{"d_shared_expert": 0, "router_score": "sigmoid", "balance_bias": false, "init_std_router": 0.0295, "lr_router": 0.000864, "rope_fraction": 0.25, "init_std_up": 0.0286, "lr_mult_down": 0.7, "schedule": "wsd", "decay_shape": "sqrt", "batch_tokens": 65536}
Below are experts of layer 5 (counted from 0) of a mixture-of-experts language model. Rows are named router (the router's row for the expert) and show model dimensions 320-383. Each number is 50 + 12 x the weight over its row's rms, rounded and kept within 0 to 99.
After each expert's rows: a language model's description of what the expert responds to; "mostly gets" lists some tokens that are sent to it at least half of the time. This comes from a sample of Wikipedia text that the model never trained on.

# expert 61
router:58 41 64 64 36 68 48 52 48 53 64 44 46 70 44 51 81 72 35 49 59 56 40 71 35 59 49 36 42 52 11 49 32 42 54 37 37 45 35 47 42 33 26 59 57 72 53 42 53 54 63 47 32 35 73 52 58 34 49 45 54 51 58 44
Common English first names and pieces of foreign personal or place names in credits and lists, such as John, William, Fid-el, Ch-ad.
mostly gets: "John ", "William ", "James ", "David ", "ana ", "Robert "

# expert 5
router:50 45 48 60 51 26 41 28 46 34 52 40 54 44 48 62 52 67 47 60 47 46 30 33 46 47 61 66 12 57 58 44 49 56 33 46 58 52 69 51 51 18 41 64 49 59 71 55 29 66 37 58 59 43 69 67 63 71 53 61 72 81 45 23
Common nouns naming a field, genre or role, often after a or the, such as film, album, music, song, team, coach.
mostly gets: "film ", "USA ", "music ", "album ", "song ", "team "

# expert 25
router:41 44 41 72 30 47 68 41 39 18 57 38 19 57 54 40 57 50 47 41 54 35 38 69 47 61 60 21 59 59 36 67 55 49 37 39 49 36 69 58 48 13 51 57 69 48 82 22 58 78 28 56 43 41 39 57 60 53 27 25 57 64 48 45
Numerals and counting words in tables, dates, lists and military units, such as three, several, 35, 13, half.
mostly gets: "three ", "two ", "several ", "five ", "four ", "six "

# expert 22
router:43 59 71 56 53 23 73 61 40 33 51 52 38 38 53 61 61 62 58 55 27 48 22 48 43 39 57 51 51 49 33 59 40 77 46 67 60 53 47 45 73 58 44 43 47 56 42 46 51 32 32 40 54 30 55 50 38 69 41 40 47 55 29 43
Pipe separators in numeric sports tables and tight punctuation such as commas, periods and apostrophes inside names, initials, coordinates and decimals.
mostly gets: ",", ".", ":", "—; ", "–", ")."

# expert 6
router:35 38 51 76 75 31 44 43 50 40 74 49 52 60 45 62 45 41 59 63 54 28 50 44 39 70 55 38 57 67 60 40 44 37 43 50 44 52 72 39 67 44 39 65 36 59 68 39 39 37 33 60 31 38 53 44 57 46 40 51 49 48 61 40
Cell-separator pipes in tables of sports or election statistics, dashes starting list items, plus auxiliaries and modals like was, not, never, may.
mostly gets: "| ", "not ", "never ", "may ", "should ", "returned "

# expert 55
router:36 41 53 70 40 58 55 63 46 57 80 41 52 64 55 49 52 52 43 40 49 50 54 57 42 62 63 44 51 54 38 48 44 63 44 32 64 38 58 66 34 44 59 85 68 50 53 28 42 65 50 61 31 38 51 65 66 67 40 49 48 57 33 58
Subject and object pronouns, of, was and naming verbs in biographical prose, such as He, she, him, himself, called.
mostly gets: "name ", "she ", "several ", "some ", "She ", "many "

# expert 44
router:53 56 53 58 62 49 64 27 25 47 47 44 20 52 45 59 50 51 47 45 40 47 17 56 43 57 49 32 53 63 49 39 43 63 44 46 55 35 86 23 33 38 35 48 43 65 47 41 54 61 36 54 58 42 51 44 62 68 52 57 61 65 62 35
The century prefix of four-digit years in dates, tables and parentheses, such as 202, 201, 199, followed by the final digit.
mostly gets: "202", "201", "200", "199", "198", "197"

# expert 11
router:38 73 73 70 60 44 56 30 44 36 63 60 46 41 53 67 45 53 40 45 65 31 44 60 51 25 53 51 30 57 52 51 48 48 46 45 68 66 60 28 46 56 29 55 45 60 51 41 47 49 51 76 47 42 38 57 45 74 41 31 69 61 58 47
Heading markers, table pipes, brackets and dashes, plus main verbs and pronouns opening biography clauses, such as ==, wrote, was, She.
mostly gets: "== ", "=== ", "==", "His ", "wrote ", "', "

# expert 9
router:48 37 78 72 28 54 57 34 63 45 63 40 34 65 55 52 56 59 51 37 45 50 43 70 60 46 65 28 41 62 43 56 39 49 49 45 40 61 66 48 46 17 33 67 44 58 66 31 44 53 46 58 45 43 49 53 45 52 44 32 68 48 55 18
First word of a multiword name or phrase right after the/of/in, such as United States, San, President, when, where, in general.
mostly gets: "General ", "President ", "San ", "James ", "Los ", "Green "

# expert 49
router:42 63 63 63 60 35 55 42 41 40 66 47 58 64 41 59 70 52 25 54 44 44 06 47 49 71 54 72 39 46 44 34 45 34 52 44 65 68 57 39 55 48 41 63 24 51 48 54 35 59 45 49 46 52 45 54 56 53 41 61 50 62 45 28
Common first names, place-name starts and mid-word pieces of proper nouns in tables and listings, such as David, Hong, Santa, Bar-o-que.
mostly gets: "David ", "Mike ", "Win ", "Angeles ", "Hong ", "Mark "

# expert 16
router:42 64 46 62 51 57 35 66 49 41 57 45 68 27 29 55 64 60 57 60 36 44 38 54 68 68 74 40 44 43 36 43 45 55 47 61 63 47 64 35 48 30 20 39 60 61 54 50 49 52 51 53 71 41 25 69 45 63 31 45 61 59 58 52
Possessive 's or bare ', plus and, a, the, to, with, his and commas joining clauses in running prose, e.g. "Owls' offense".
mostly gets: "and ", "their ", "his ", "with ", "& ", "but "

# expert 7
router:50 41 63 78 52 40 59 35 31 43 59 41 61 40 57 61 43 36 42 48 38 45 34 57 56 46 58 60 38 50 47 43 50 65 36 50 63 55 53 53 33 34 32 51 37 60 57 32 66 51 46 48 37 45 58 63 56 53 49 54 65 77 57 28
Articles and modifiers opening a noun phrase, often directions, nationalities and time words, such as the, South, British, early, late.
mostly gets: "The ", "South ", "British ", "early ", "German ", "French "

# expert 15
router:55 53 44 63 39 27 56 71 50 36 40 50 46 70 43 68 66 64 41 44 34 55 24 31 40 44 55 36 26 56 50 41 58 45 40 49 53 62 44 39 43 61 40 55 27 45 62 59 63 64 45 38 61 36 54 44 53 60 43 54 54 70 44 25
Closing pieces and punctuation right before commas, periods or line breaks, e.g. NOCs, ations, ")", "===", and the "'" after goal minutes.
mostly gets: ")", "ations", "mm ", "\".", "ons ", "ies"

# expert 23
router:51 44 76 63 58 28 50 30 69 37 38 31 24 49 49 64 47 43 45 41 42 41 40 52 49 61 43 52 45 49 56 46 36 45 35 37 49 67 51 52 41 33 35 64 47 58 64 27 49 68 26 37 39 50 47 55 40 57 51 60 51 60 54 32
Year-prefix tokens like 197, 198, 201 before a final digit, plus the noun end in at the end of, and list colons.
mostly gets: "197", "198", "195", "191", "196", "187"

# expert 57
router:54 40 59 52 38 51 38 49 31 37 49 35 48 53 43 60 88 49 40 51 55 44 51 31 21 35 42 53 41 30 45 38 34 39 44 40 62 51 56 45 64 57 26 62 66 60 46 62 50 53 59 44 64 50 61 57 51 41 35 51 49 66 68 45
Line breaks, table pipes and number cells in tables and infobox lists, plus surname endings like Hajiyev, Lapierre, and Born, Died.
mostly gets: "ana ", "Born", "ley", "\n", "ne ", "ov "

# expert 29
router:53 63 56 67 61 48 58 37 55 21 29 48 38 60 49 62 48 47 45 51 55 41 51 68 61 62 60 68 32 57 28 28 44 48 34 60 57 34 55 45 57 27 45 68 25 81 41 63 57 67 35 57 53 44 65 60 49 55 41 31 46 58 53 34
The words that, which, this, these, those and same, usually starting a clause or relative clause, plus decimal points in number tables.
mostly gets: "that ", "which ", "this ", "ph", "′", "same "

# expert 54
router:35 55 57 84 54 50 62 35 49 35 43 32 59 50 52 54 50 53 40 51 44 43 36 37 46 51 58 42 47 64 38 46 27 40 36 59 56 63 77 41 33 60 41 59 58 43 47 36 52 43 43 51 29 39 42 50 44 69 47 48 66 66 56 56
Early word pieces like te-eth, te-hsil, cam-era, in species and anatomy text, plus blank table cells and line breaks.
mostly gets: "could ", "tick", "sq ", "mid", "can ", "Per"

# expert 4
router:69 56 48 57 54 42 47 59 59 60 48 35 53 37 45 61 41 64 55 46 38 42 36 66 72 41 61 54 32 72 42 58 41 51 35 50 60 55 54 35 52 45 46 52 43 44 53 35 37 57 52 61 55 56 27 55 41 43 28 31 59 61 59 44
Conjunctions and, but, or, & joining phrases, plus opening parentheses and quotes and capital letters starting acronyms or names, as in WHO.
mostly gets: "and ", "(", "O", "N", "but ", "& "

# expert 35
router:26 46 58 57 52 46 45 49 27 24 61 35 43 43 39 71 44 48 43 60 59 24 49 35 50 60 53 40 10 51 52 29 49 34 34 61 48 50 77 49 48 48 26 48 33 72 57 40 56 57 50 49 47 43 45 40 49 51 42 38 43 61 55 40
Digits and pipes in score and results tables, closing year digits, country names like Japan and Germany, and existential there.
mostly gets: "There ", "there ", "Died", "Japan", "Germany ", "Germany"

# expert 20
router:47 60 68 54 55 59 51 46 52 32 82 56 53 48 39 62 56 48 44 60 49 48 23 58 46 55 48 50 44 26 02 52 28 44 56 55 65 57 31 36 37 53 37 50 36 56 57 44 55 47 58 34 44 42 61 53 44 46 36 42 46 64 28 35
Line breaks, section markers like == and ===, list dashes, coordinate symbols ′ ″, and word-final pieces of foreign names.
mostly gets: "==", "== ", "′", "===", "″", "early "

# expert 36
router:44 49 41 55 45 47 47 24 33 25 53 38 39 44 60 49 49 52 38 55 50 25 39 54 43 50 50 49 31 58 45 62 54 36 34 44 67 56 80 38 63 12 24 62 29 61 81 42 41 66 25 71 54 43 40 76 55 58 40 12 70 70 52 41
Opening stems of words or compounds after the, a or a comma, such as two-run, vis-ible, catch-ing, In-augural, mid, year.
mostly gets: "year", "However", "years", "May", "round", "mid"

# expert 14
router:44 52 70 78 48 51 36 46 41 55 59 38 34 56 52 63 57 42 48 43 52 53 26 48 43 46 61 68 34 48 50 23 35 34 52 48 49 58 41 38 60 56 38 48 45 68 54 46 58 46 56 38 42 50 39 49 51 56 39 69 54 84 57 50
Cells in sports tables, filmographies and career lists, including year digits after 200/201, score numbers, team pieces and closing parentheses.
mostly gets: "Th", "Sp", "Gen", "Green", "Label", "Son"

# expert 46
router:55 59 48 47 44 39 52 68 41 46 37 43 36 46 39 67 84 64 44 44 55 40 49 47 55 47 70 31 36 63 38 59 55 59 48 39 53 50 29 35 50 59 34 50 56 49 47 68 62 60 38 55 65 26 70 63 49 44 64 41 45 62 34 26
Final pieces of split words, mostly suffixes like -ended, -ist, -ons, -ton, -ford, in names and verbs such as comm-ended and decl-are.
mostly gets: "ist ", "ons ", "ats ", "les ", "ton ", "ians "

# expert 21
router:52 45 57 69 63 37 31 45 54 37 55 30 66 43 54 69 50 58 47 63 59 27 43 47 39 60 60 47 37 51 56 45 52 33 27 50 46 64 62 45 49 68 33 64 29 47 50 42 33 54 56 60 41 41 55 62 55 60 14 68 77 64 63 44
Person first names, place words and modifiers in names, such as Michael, County, Street, Avenue, Sunbury native, Oklahoma chapter.
mostly gets: "Los ", "comm", "Michael ", "tick", "Richard ", "Street"

# expert 32
router:39 67 42 80 52 62 40 68 60 52 54 44 43 42 60 64 70 53 49 56 68 26 53 62 51 34 63 60 35 30 37 35 44 50 44 63 59 49 39 42 59 74 48 62 50 50 39 31 51 43 51 43 72 32 45 50 54 69 31 59 64 50 48 49
Commas, conjunctions, prepositions and adverbs right after a subject or name, such as and, also, was, himself, plus name-final pieces like ov, ez.
mostly gets: "u ", "..", "ev ", "ez ", "www", "Singh "

# expert 33
router:57 74 59 57 43 47 49 50 42 35 72 51 57 52 48 51 56 60 38 46 47 28 42 43 34 54 45 48 47 41 34 54 49 57 24 52 48 54 45 44 52 38 46 40 34 73 39 39 52 55 58 38 61 38 63 47 60 54 35 60 47 56 38 47
Paragraph breaks, the byte-order marker, and two-digit minute or second numbers in geographic coordinates, e.g. 41°08′56″N.
mostly gets: "\n\n", "57", "55", "52", "54", "58"

# expert 40
router:55 43 53 73 65 41 40 41 28 18 59 33 42 53 66 60 51 54 58 62 18 34 54 42 42 43 46 51 45 40 50 31 53 81 64 47 50 45 55 49 45 35 43 48 52 65 70 43 48 32 49 52 37 24 42 61 41 53 31 59 52 69 51 42
Hyphens and en dashes inside compounds, chemical names and scores, sentence-final periods, and the auxiliaries was, were and been.
mostly gets: "-", "–", "was ", "been ", "−", "."

# expert 42
router:31 49 56 43 40 44 56 32 56 39 65 45 41 42 66 55 52 59 37 44 35 30 42 51 57 68 55 49 42 48 40 47 37 56 43 59 69 42 65 45 51 09 31 53 48 53 61 46 35 58 43 63 50 48 51 50 52 57 30 28 78 65 31 31
Capitalized starts of names, titles and quoted song lines, such as New York, It in quotes, St, Los, Roman-ians.
mostly gets: "New ", "Un", "St", "Gr", "Th", "them "

# expert 13
router:60 55 41 60 50 44 63 58 25 25 53 42 65 34 57 44 60 55 38 52 52 33 44 62 33 52 54 48 52 47 30 56 61 68 51 50 30 46 62 56 47 37 51 32 55 64 65 64 56 63 33 57 66 39 36 40 50 56 33 38 47 77 39 55
Hyphens, dashes, number words and the final pieces of technical or scientific words, such as -, two, -ous, -ular, -atic.
mostly gets: "-", "two ", "–", "atic ", "_", "ous "

# expert 24
router:41 55 55 55 57 28 52 45 36 41 56 43 46 54 50 49 48 49 34 62 67 23 41 50 33 61 50 38 53 57 48 41 48 46 26 57 65 54 76 52 46 35 35 61 37 62 66 36 29 73 50 60 44 42 42 58 43 54 29 25 58 62 48 43
First pieces of words split into subwords, often after the or and, such as col-leagues, cop-ied, dic-tionary, avi-ation.
mostly gets: "De", "tick", "Wh", "Bur", "Cal", "dis"

# expert 52
router:24 47 59 69 48 33 65 44 54 31 60 24 53 56 52 56 49 44 43 40 25 54 57 55 52 47 51 43 49 55 45 20 43 53 35 61 67 50 62 55 46 57 36 61 66 56 63 38 37 51 54 60 63 40 35 52 46 69 54 44 58 68 58 41
Table pipes after spaces, apostrophes and quotes within names or titles, IPA and emoji bytes, and prefixes like sub, inter, El, Bel.
mostly gets: "El", "sub", "Bur", "Bel", "\"", "Nor"

# expert 47
router:49 63 47 62 43 48 56 54 50 53 59 34 64 40 64 61 51 81 58 57 38 43 39 44 55 69 49 60 52 55 39 50 52 54 57 33 61 34 57 44 64 15 49 43 44 58 63 60 41 55 42 47 81 47 49 58 42 56 50 58 65 67 41 54
Nationality and country words and their suffixes, such as American, British, German, Colombian, Icelandic, and States after United.
mostly gets: "American ", "US ", "British ", "German ", "tic ", "French "

# expert 0
router:59 45 43 47 33 53 53 51 52 67 62 37 30 52 40 54 55 64 49 64 37 44 69 49 60 49 60 42 46 45 42 49 56 48 40 52 48 65 58 48 57 53 33 35 40 58 47 47 49 55 48 41 49 42 67 51 82 54 54 34 38 67 50 42
Function words in running prose, mostly the, commas and prepositions like in, at, by, from, within, near, before noun phrases.
mostly gets: "the ", "at ", "by ", "in ", "within ", "from "

# expert 62
router:52 45 65 83 61 17 52 47 57 54 51 45 67 54 52 74 59 24 29 44 35 44 29 53 52 57 42 59 33 54 37 43 31 51 42 58 35 46 47 48 28 32 32 72 46 65 52 49 53 53 43 39 58 44 38 63 46 57 60 47 63 62 55 33
Pipe separators in election and sports tables, and infobox or navigation labels such as Location, Preceded, Succeeded, See also.
mostly gets: "See ", "Preceded ", "Succeeded ", "Tur", "Location", "|---|---|---|"

# expert 34
router:32 70 60 57 62 22 36 48 60 40 48 52 54 37 55 55 45 63 53 74 34 46 65 58 49 40 54 45 32 52 40 47 65 65 38 47 63 43 52 63 53 30 47 54 43 64 61 54 57 58 34 37 65 43 25 52 38 38 59 49 50 72 42 21
Word pieces inside names and foreign words, e.g. Tend-ulkar, Palest-ine, Fit-ton, plus infobox labels like Coordinates, Type and City.
mostly gets: ",", "Me", "Coordinates", "August", "II", "Am"

# expert 30
router:51 41 63 44 37 39 41 49 47 40 59 44 51 56 51 47 40 53 35 42 48 35 62 57 48 34 53 33 53 50 37 46 58 53 38 38 65 48 73 51 63 39 47 41 61 56 68 54 50 65 46 63 48 53 51 50 51 50 44 20 47 40 48 31
The word from in prose (from 1963, from the cast), plus periods, closing quotes, paragraph breaks and table pipes ending clauses or lines.
mostly gets: "from ", "\". ", ".\" ", "\"; ", "From ", "\"."

# expert 48
router:57 48 66 61 45 35 62 54 38 53 55 47 43 46 46 43 47 55 48 49 38 28 63 41 55 54 59 57 47 46 42 48 39 34 51 55 60 45 50 52 61 32 27 51 53 45 47 30 44 48 55 57 45 62 64 50 45 72 24 42 50 72 55 38
Commas, semicolons and closing punctuation right after a word ending, separating clauses, list items and table column names.
mostly gets: ", ", "), ", "\", ", "); ", "\"; ", "., "

# expert 38
router:59 61 75 74 43 52 34 48 43 28 71 45 29 47 66 50 46 44 32 38 36 30 46 31 34 63 46 43 44 60 49 35 50 45 41 61 29 46 50 65 45 51 33 77 29 60 65 32 45 53 52 42 41 49 38 41 57 42 20 39 51 59 43 34
Pronouns and determiners beginning a clause, often after as, which or a period, such as it, they, this, such, both.
mostly gets: "It ", "they ", "this ", "This ", "They ", "such "

# expert 8
router:45 53 64 69 66 44 59 48 39 35 62 32 47 34 30 64 51 49 45 38 56 42 44 55 44 58 40 31 51 54 31 52 41 64 51 29 53 70 59 65 60 45 31 59 47 75 58 32 51 52 48 54 52 31 50 68 51 43 38 49 49 56 43 54
Word pieces inside rare foreign or scientific names, especially species lists and place names, such as Kh, akh, isc, Europ.
mostly gets: "tick", "Fl", "Ros", "Lev", "Cl", "Mal"

# expert 28
router:42 43 51 77 54 31 62 49 35 37 41 47 36 47 49 60 47 44 35 49 48 50 52 48 52 42 70 48 15 41 48 49 55 51 29 52 52 55 69 50 42 50 53 49 35 61 74 65 40 71 42 49 49 58 69 47 52 69 45 39 53 73 49 43
Nouns for infrastructure, places and units, such as km, m, route, bus, station, church and village, often in geography or transport text.
mostly gets: "km ", "church ", "School", "station ", "SR ", "way"